Experts of a small language model.
Training: a variant of SOAP for the experts, 720M tokens, 5491 steps.
Below are experts of layer 3 (counted from 0) of a mixture-of-experts language model. Rows are named gate (a neuron's input weights, with its number), up (a neuron's input weights, with its number), down (a neuron's output weights, with its number) and show model dimensions 0-255. Each number is 128 + 24 x the weight over its row's rms, rounded and kept within 0 to 255. Numbers have three digits each.
Before each expert's rows: a language model's description of what the expert responds to. This comes from a sample of Wikipedia text that the model never trained on.

# expert 3
Description: Articles, possessive pronouns, 's and of, mostly after prepositions: the, a, his, its, of; also the piece the starting theologian or thesis.
gate1:176079169162155108172158114133147159136137110106122146127137166159114076147147123120122129134113129110148129135139127132121121139122093139160123109149127167142108122151120122098103151151110116131152110123147130124100112105092101105136138124145103117089131106105134154101122136132115141156094111136122137137085151146108134139119164160120149145126126150087132147152175173097116133114119108129165132146119095157116111185119115094109160124148156163157125127107083172124126134156149100091051136102136121115162166117187123111080133114119131105060058132162134141162120108117125126120078134118107140136138075139140121136148071124125102132125161147162122134161145114125135161140160113136108091132157174124114149172161122140167089140082124158129114111113120121137123122131132184
up1:149085174127122121131133114147164140123115104096136100090169131152110115152144134132144096136178129117197155156160091154155180102110116098166138104123133149113095125152150110111074138114115134104138063116156116141126081092139088121141147114160136128152126125122180150137132094099145123146123129136134118163084122151139118128107121117097125152134148143115099115175139150097131086110119094119143161173138120154093124136173137084105144097131163139148161151132138135135138126152123117139088106120095161064114128117176160135145116149133092150118082138108123109114136118146119112133084127145122166142126119108178101124151125075135104139135138134130140158099136170137109160109130126124120108133122160147113155148181145160139112166113114160140140069149105148145121160151120104
down1:117145134135104113121140135132124143111133120062141117112121151147141135143155137115176099146081149149086162120077155120139132110168178106106141150152148101173143128117143140130156129114115166095127156114134125140139168135126118109114109114099099103177129140093088143157097096101105143147142131158095125134083135138133138126132150149167182145099109111095097106157098151169101144103156113136137125145143152129144158146120153160123144193136137091142149132135114162124115082108140175143117145180202117116101136118109125126111151116135088145120106108152124183128083132105170126118155122135154162122135137109144162111128083126113159113128126115151131097143092152121134113188138101124126109116107099140143130128154139120079121091113140130149130138135152097069089108107156159

# expert 2
Description: Inflectional and derivational suffixes ending a word, such as -ing, -s, -ed, -ation, -ated, as in alluding, sentenced, Referendum.
gate1:135127126119162141154127185155098140121159108124100136074143106135109152132122108142167143155184121082111134146172088139140144134120118118123098130131132105107090137102117160141127100145123100128126151144133139116119131152138153109144143124113134101050098135091170115129080156114116108151122136124123114119140146135181148121134100190102106101094173182115114148096133138163100148105113123136153121152096147131097100094128107129105123159175175125126148108124140128145124145160156121138117151153146102132148168093131120169123112115101112148148128164165092118136114120101150160150097090128117174137179114113138114087124143145151192140142158112137142167132117076156104144153082182146138139133120135161130102162137110107125107149145127125149083117129130123115168150128099136
up1:118115124129087125110136106087138103146184104098118113121114090147119134083111134113150144093085145117095130137132123118109148125131084173124154148092100112138126125157136151114149151071127150105135142115144110167126112106133080083115115134097118124153115125152146144165147090120160150152094106104105133144092089126138100150128174086118142195172134100145121117149150111090111104133139152165157122092154125156129194076124148128139094139126116127116099159147085099104150116141102112147113158102098126173115132135156140176140156148178127129146158142110108146172120139129097171118110135098130138125164133177105123141124134111124138116132159145122148090153131129117146133132115148093113129132098079123137138124098141115162125170095157126108129147135112099174148146178160133
down1:144114145141108104123143099101161109100090151126106139147142098127140094148164112147141134124125120126085102097087116157138120086100166145108128120131108155109125150113163156133144136140134090169159140164109095152112118107145168137088128119141105062119170133136126136120170142115159127110121153166136148128137132059108136158155143076129099111110158135162134126113118110154154114100120144115124132161118115131154130137158141140077131078116090110092171136134131094138128142118126139126099099120119150116134131146113167121066165096128161137127148117121126160137131120129133129134093127150136134119121162122158149142117154155100178109137106100128114103134127132178102121109173077155111155145045145172159127186131117122135127129130102133191113149081086132128114132102143130

# expert 4
Description: Periods, colons and table pipes ending clauses or labels, plus verbs was/is/were after a subject, e.g. "The song was", "Zero:".
gate0:106111101153119130148111074114112156124168170123136094113127122177082115112090191114142145129139119121104141099130069117134148134133148101135142108122149120097142134133119140141077102123155153089138136123111148098199150133098136124170148144157154109128106146080140133090157091155129135124114084130131139136170091136154123143133084115174142125109137120145185097144109108133124123130127142097151150129154100138132137115173163147143129126148097144143140100117121179152133115144149112092139163150091128123106114114131077179071116140163110135113122108113137105131109164110143122092206117158139109123167109120117131148106128184106098116116084114133101102102097121149113141128091142122130111148115160132116080146127101109134161115090108107123141152117143126118165117122131114
up0:113111129098125116104143163164145071146145104138142151146120145069162111149170118107106117122119165118127133158119157122167121110141105159142129141098117136184111142133115115111132146118136123154118127125146106137066119125131141143108110103139098161114173100188157157159113172149151131124103162136127134108091141098133173125121162145110124169140142129139100155096153115117140154110136112161127092124142139111133154147117080061114129136081161125109117149135146073092147115091131148143137073130138144085165140169109141142141108175109153121124126132170110135105120111099113124159103131080162151149078145147183114120183130093165150135156137108115125108141154150114102157149148103162102160146139130150147175130129146126132149147159125138153111107109120124122125118153158104
down0:102123089134132112141108152082159173156122153098116155169121170132102116146109079176128068100096093129121109144129135106104151135157118149144157126132118146133145130159184100126129137138093098146099147117123172117116164149102137157143083114064103139177138111126116160173088117086128142130116099165130100145118083110119096138183128143139118133158191122161095110144126105102125130084124160129090107138129167096148165114142111105129134155128134090131148098182148120120131133118120119119085150152106092123121130127124173140104143108136141149099162096134121152144118099166146117152152075143135112085160121070114117128096134146148143126168132116157138099124093112125105113151124134122142136130124159176118141111124119148109128127150122127155125107132085156119118137117136120